python train.py --num_hidden_layers=10 --hidden_size=384 --d_expert=64 --n_empty_slots=32 --router_score="softmax" --balance_loss=0.0102 --balance_bias=false --router_z_loss=0.0001 --init_std_router=0.0172 --vocab_size=28542 --norm="layernorm" --tie_word_embeddings=true --learning_rate=0.00193 --max_grad_norm=1.0
Below are experts of layer 2 (counted from 0) of a mixture-of-experts language model. Rows are named router (the router's row for the expert), gate (a neuron's input weights, with its number), up (a neuron's input weights, with its number), down (a neuron's output weights, with its number) and show model dimensions 192-383. Each number is 500 + 40 x the weight over its row's rms, rounded and kept within 0 to 999. Numbers have three digits each.
After each expert's rows: a language model's description of what the expert responds to. This comes from a sample of Wikipedia text that the model never trained on.

# expert 56
router:569461491473495487506464397433530432510446444514509512462471421449508512559454453518541455411591484470465470481504455567558508434479505478425518468475520459498507515459518588541472537525554483402536573410559507451457501494599528571439424503479445515553565450565468527454488553528496507430554510457473517558503474471524510475495501524527526531513531561496444493533492545507530555552457442605497429465457506499473469543495474516490498573527481505511495473533506456469497485465536432558489454472508446467502555538468507535532473456517480504571442414489508466517476543537508514469
gate0:555490527476534474451507478440426550476535495469492485506544472533551508527494531519531477504513510485472457552484469501474434461512467499490549530505467460495483536493449539427499556508519447500508603517517581499528497585553539484504449482470476514560564497468462499468473544543463423590547447529625553466505552519501472594557419560452522488553545580488457423461485509426533599417510496557489513512484518484475447480470496460438482488502468503490539531453526502494411430507403500482492443557482539486533564455502430491497535488530464486480528524488476493471444526552494485495
up0:511481493489447473542477573503539479472489465513539514457508478564548423537500521507475505504495524507445528520485499480521478537529559523493557500484496510496518502424492519504536484566583503426548607479526482485507514563519536417477510518574468494513618487470487527506498445536499448489489513518494465412515469546495539511603531537559531514541469567468485492447456400559445499477578481456538512435553468490483477507518487538535432520497519476469574597510537464598551535436531609485504432505487460453488471537492550490469470523531439500425506432461530454472494485546520530519
down0:516446487493435537471520542512477484498474504539507493536498510531494438542571479502458514471447464521524480504436538504492553542535495513504499565495533493436449523460519466524497480520509507519599441503507510550575502521516520490475487550537438505516471515476539441546489513462561470495467471545497557462513529501520507524483453504529477445508462467469505541505565493433506456513453480430463538475501494463498440469552491528429527521490506502493560511494493488461470539555576478489440441473502492461598488536583508443491498521494496561504517495439552470522477414514484538473
What it handles: Table cell bars following years or season ranges in sports and asteroid tables, plus final year digits and season words like summer.

# expert 14
router:494541472462564455520452471540580509482514433480432471503524458469443497570422481513498445443556481487491444484528432524531551426480514504511546489478499480471504558475561550519505572480550516472544547461519590478468496560562496594478436498490411464506517425564499449431516593568444536450529536465478564537515432482564515530477535488509485495519530560496456491509500492501565570547418459550491463458450515532486485469511486499455475554545523524521540436521549505487482529499547465557509540462537537463454551560475447484516494513493463498507499455512525514507406545557411491449
gate0:443473549491598491477480540463566530453558499546482515433494519561490558421519559505475521503562430524509503455491475546478422492525459432472508528498420465520483550534514567503540576510547467463502458544486580489471480508493519476509430563469568514502482471531513445521538505470542463478514489485465547474396419514510518463539499524496626542497503564508459492556460485528499495483529487497385507549541473514497458492439508492425519454442475443464464522535518470537544576514562529451466468429481430568512501554553500472505514542501525481513507539491503516465473459472573473539
up0:592496477549510526491504411538486456471561559474489531519518480470442455505487508489464491529524497501514481488489512531438472546502527489477479512514496486477540506484489497449520563516500517489455492538483620433486490468455458483530482472554507531487404551513480476479505532498497476481529448491525534435556514511496497524530433450390474516482493491423475576519492582539607512485549557567553499488471518487410507537497521461496505521426540467463490498478512545486550548515466545530548429500578536523490488519513517450469464449562498481529503499521517517451534421491453456435
down0:518496481529445521531471560514467510465539582482487458583515512562492533487446514558600474492456491541544522542493519379447461486457526558532486496440530516553461509522545412471426465482475520468539488472460501468507556502539461451525514512507559502473425417527475492530501508487539529450496519511455502414445470476407509504524468539500441486524427466467510484449446517514498494490559479472448468554480483532570395526522532578477480572575502466504487497535473517532494467521417452552450507425477540501540557510547476521581486467506549492530535458522537439530480510473547480517
What it handles: Whole-word country, state and nationality names after in or of, such as Italy, United States, Japanese; also final year digits.

# expert 27
router:567446515475463510523479444439541482482444422552472539453552476458473528492444436500520488455558556483497438432542454483529542516468481469483531456474531506464487541465526557557506529490507487489519489471550569501483497542544505557495442506487431484549528459567477459461483562506495510458487508423455519502453469469509487490468554518518525495521550553530451495483473493588555541568459509535528494483500428539491465544514507557495469548589469486521503451484541478452465508515509486545516478457488506469477511487529549500568487555493458557541424463496544458511476538588455489451
gate0:479580519511578560496476429470526531466544493572444515397524502508545497502452546504525398515551451442487431511588493574555504533504536475495494539424470522448466432460584514517490540446458489502466437480502447480447490601516520467510522510444555549614499468497509567514520551530475488544462490425489458566474468488521526493480514602446522488506540498483486502570514502523514537559453533523501433483497465499465450493520439460496476448485505491494508545499510521574508516522488583421484491575511521482469471536517573498507488466496502497452499490529572471415480475501346483466
up0:510444439540506494465458462494470452450471582524544538541500513413434525512479454548540553441492491564506499552474484501464437442563537472549596483561479524547494507520561488529468406535527461424532478445537432495532498571469528534492518540522517478511489566410505435423447480536494497515561467517506524427583448494540502508548483541529510422547453447487489525465524535515435591490501440564492518498455513508463484454451520523481491477466526467519516469443504430470464552455541476458472439495495494418574593526490547477540494550404479451550504552545502444572491569489566485536
down0:531493443541494472461583441471486446478459496467509438463416608464501427479455537506531574512518479529526398447495571515508473555489619547438532516520497509574526488537506457557484461503489462471519548502457465501490520510539465437490524419445530521516450545532536478440528489545466512516516517506459472494557502503483522432511532406469509514484536545460479520517443506488468522505461505510501542472491438516437539548459428440481524529510399431510472549487486468510495489493504518569465494502563547486577439566444522471535434500526462560492547460510513495478491496469495498467
What it handles: Pipe and semicolon separators between numbers in sports statistics tables, and year prefixes like 199, 201.

# expert 24
router:552482500466553464554440470517593498464495416505495469498562465469465547561406464528498486436592495501500447468560436534543495492455464499527557460453494488469541499517518526528478570453539550467535537406548547511523477558547471557470463501490449479518523474494531466479520532505517575457468535433469534532509446450580535527444553573520499489506523550481456501471533528572529508581449482583531490470458434574522462484517492544471484538568509467528492445505561519470437520505527469567492518498483503504454566569489510495548517496478438526530484423496516485437389543535456516451
gate0:416503473529434531488497450470471440512629538485525530515552396520442545540504514568484498416458482457495448501509592510514570502527500487506534536551462454445509498491488522553515546561476438475477491499464512401406454435466487527507579591482574505492504519524527507466479516607456527535514511459588535475504588465462507523486479451444509462529383530510526503554510458527457517548519523478507461493469472485527458505521476481533453504549540492490536423498504556467411489550531466459455533454458480465519508455491466525504522525549485564571465489512469604528570495531450524510
up0:460459488472522495470513463513604472536554528456453430513427551480492518532498480454510582514502519455422450526453507434541545550472446476545482566448445515494525511543542566463519499475556442536462535459553528467461505554481468497583534481498479513539494459458529470470531521527444434434446471498567480530532483518448431481497504468528557519434488536489503463461553453481467511500495522552444479497522447492469495579514468471429502478519525542570578558589464444489501539440576441464487481462502479523577528452544464546571488528504425552466459500484508511494537488470530506508
down0:534483505478539519482494605521473588552412507466536517405486531509491494469485518473530553473468484502483514492611476448522573555590568528491449478522533524482515504437510442493598513512449534536525551494440541534555506580490475469473522441514464526477453505474490527427403488433479514478463498488491525473449558470456504513427476432537532555478488466501419416456499469503510528481488534469448487447509498458514548449542510502520455487478488552536481489533472513484532492532499532503430482522513494520455489496503489423480514516484536499534504483439535459454475547497507486563
What it handles: Word or word-end just before a comma or period, often countries and category nouns, such as India, countries, season, District, However.

# expert 25
router:528504461448531492502427529512527479484445455486428467438539455486451554493453436527510445459593485537466474482519441528542481463458463477499536446480486503472484556507579575507456537463521544458581511445530574486518511519558507568494465521484456499538503462548537490477509594517505558487505541456443521522487402454538555523483557533521514466558562529492474521506485501510552524543413504556552475448449494564488475505532501557448475544547474524463524439515546512462484533495562464585497548487504501474474545496468481508536498544457477526527469455519536506473428550548459480482
gate0:493486519481555475504516451460498498507443497500479427571484531503584464510505478507484536497480552510547476524454477424486528496553460512579442488543485498503452513495538468527556495478476485468445440468524421483503405487527530589477460439480507479503444468501508471487491502472482578474416469498552524472530404459502474488452486498460553534545496568467507546562474539512524514471479421471499556442524435513519516495513527521445446566547511498552493462457489568457528477557557478464489465470453499469444514488609521532474452556535499572433486488479545434475499502504499449534
up0:424451457578495459537495494476480486534483408454535472447550535511536473513482489581515442493493456493435484522556485524539538504501547492577526507506445507452477508486498552534510536473477479538468544575442566555537447370449469538506464432462579528506512397475489495422552561533439529456518489555466548460616541508525474542466477481473471469554497549523527486541462431458545475453525493461529467471471505487537479519412516516519485538488492480415449520495480499490505528527561525501528532440503534498481497480479521520502576499469499536446492552434550470546429487497457474536
down0:451493483466504486517532557550444504506521456468465419510489433505493525500491522545440482557416435528540532541463485446461593506597491567469529525480600486557496515472474374463500535453512536461471467507473567525498470515498446523463515416493481460508440502382499479468538467501496452533501524441491462525499500504523517431496530461534472517507409554482521522555447461478543479483460512520487496459579500494495479548492476485475463532514539538488382467555532616507494468535520481489510545503468461484473589553530488505492515481472523496479531514436482571530457429488521517540
What it handles: Final digits of years after 18x/19x/20x, especially in taxonomic authorities and birth dates, plus country and state names like England, Massachusetts.

# expert 23
router:517457514452523487559499413479574470537451421502499530475493439500462499503470489506525517461593532477501453465513416536581571503475503438507551474422538503489478522506531508511523545470514508468521535518568541465437550553564462538480487493477447485495576507504514467439544576499502518449493545414494518486485433452524515480467622537537499485494543535541442487484474477523517510524499480499485469485469462537499503557520496549456461526594454437464510417517529506454473484512477477527508507448489512483471499503468485469533446565541448567551462454589628477509410518542482480440
gate0:554499514462504499566483468494442485475416461504540552459438503469500456492502509476480431508559523522480487540464461495538510513470522467463494519527542540478478416499510554508460533461435573445438520482571502490433505514528472524510544534388591453526557475466562484454475488594456441498489516545582506545513493513490515522458526405500480450532473464520475493476557528500487493472574476500531511435628512486503467530482425526478526426445470497455555441504523488519438469456540513515445500535483564550552473481473509461484495435582461445546541558556492521593463494569520508449
up0:606441433522568549540536520471525514497579437462487532420438439610411512498444510481533480519533505482514479472503515479484498514480559479494514499496595532498450435456444484496483500519522437567453507494589592470537500521514531481449446472519575483490422470456450491591433531530487439489477458527535604490513509496494500471534500441502484440490529518528450517497429456534571527518568484524505494507477504491480503587455475538507488562490532508480504517490448532493480468500472428454442482528449587464436410475465541512547520497509507478485574549549400600545556477509545537458
down0:529498483592517477552478482492460518477489427523471544520485537444491512547485470494557473561511528509474488466547552469474501518470438463479473462525505518487499462471457435560524538565538447458496439481510465570514410485434511468524567505511448407516401472506486486497465448472543436473499527572476502528553453520500533458536462526464543438476467524548449435508479479583625518525481494567497403528469472462497509477477442468551464452483550523473534460598533458492535506550491544443494586486511537489448490500562483456525528524529542492559569411433509438476522464486529495568
What it handles: Rank and row numbers opening rows of sports and standings tables, plus cells like Win, Loss, FW, MF, DF.

# expert 36
router:497494478486488447566420454499539478509431462466495480515507465544498499532463396509548537493539515500448476516529471526558535441488543454549514459478509490483423580541543530528527573507526487442522546510523521492543467525586468558455462472477438495565538460493562400401503551547491549433521527469493523531482429408550536449474516488512516439510542554541468464462477491534603472541456488535476525390496481544490452559482523541466495566553495483501502464476616479483467479554473429534471484498507526488490575554495522455529424527576483535517452449542545497507448508580489454452
gate0:547477529551455491598493476503504507457512537489426429503429498459432508479555384528524453486544449552469526503481536515522462475473530496514461502522534466443482568537572469458480513503476480504438499448452526586508514493504500493440466516474476498492400449569489465536511449500474448480487436565441553517534504498479526442434466443480518494562506551505568554463452531468504526539455464498509514478446482526541467508542529511459492595602481527492440558514575470474468481485478526522496429461466549489428483533554497468480475453500506415394550532494478496510473443514474485488
up0:536480501493520422502464483509452497478448504553532479489512507492447509475494511563476506485426454537506448477488557503493534516506479570518590549545408474471451455503550586514394440481497491549490500493508549416481553574535482552588544433472418541492550538484541592553479471497473530454545504497481464591489479444477491495600464514523476504448515471456512519471472528497514489466506576497549553509496518465439530519463499460507520467582426521535559527560539520499528485489538491478508522569495526464493466500544470540554508491498475461508550497417515461540550494518508530462
down0:464473528531520508496536507493522489471478416559496469488465547441491483476480583428625541502610567482466499521524501549491462485571510507492522523434531536505508475545505562520480412548583523488490503520469462485454545521563466503537545512493462456511494565507474521449460523522487603484529502517517564518492480497518511555464516532501457546525524470507467466506528587515471495477583497443517542573535428522459533496447498542523511491497485454544477481527380516562490528471480435534550512428490514457507487494503555569398461507501497541510386489507483519499522524494479498502
What it handles: Bars, country codes and athlete names in sports results tables and lists, such as FRA, JPN, a bar before scores.

# expert 48
router:501490492462558442547413512520519478495465452428495476444522428456521519553414460523530467462547502505505451460507465468520529472451481500492538422446447497423479528492498573530510556483556470461512517470522593437520548546544492581502461554496464534540546491535506468394548538547455508484510572474499524570499461468535497514496536477499481465576554588494459479472524506505576471508475491552452465475470432562455460476534508603470530554514497511497511492531588451474446518522501516554528516530540502491471527572468507466567420547493463551515445443544583537508495551598464452484
gate0:552419536456553454511518521506417521538463500427487460453491489524550519419513519478503577493571460502491507535509477489512529478495490456421537516570462527511503456493499532461542523408459443525471539507489535502446524453471506540493523525487533548503517501462451466519523554519464539507496515427501482508542481409489463518471532554521411516507439552525483445465491472510460494487543479589553489529497492522521527519539477478511603486467530506498478527443514484522545480501477472565475515555449483590516477475540456475441554612501574474502592506470490477478502537527438443469
up0:509519417481481490524446479460550472502608465576517522457405455527460475515470504494546508430560485534515435524489520446549562454415512550526507457539545497511431466537497500508472505519498486521522503403509477484512538483556548454482493491479454487498524530552507553503451485480500475515517548471513515489466460519464467459504547436467540531436481570560552548502534507497430528526485501506454512563492545462543465465509561473520495486529490479469480562477456445486492525500537635463540492530559467469450542558445517485541542536480461577467474440555451456533445487525461527476
down0:461457436498512549513491515496502486515556550464537527514519432563503620439562503567511493540441478517489511512499514494547514501446586538570510505549453528488479480504620492500456496412413475499530532514495479524479465467533486489518527525500536447448529444467502477537501506489459465522511496506519534462579442469446477480489534422509555374466480481586462529486490466487488445517443421449547526462492495443482481444500527445489488475580484563480398479457546495505579490641501530482445430464510470515495501443466523503537628560560490522481495512482457557494469483521524475551
What it handles: Capitalized title and place-type words that begin proper names, often followed by of, such as House, County, Kingdom, President, Sir.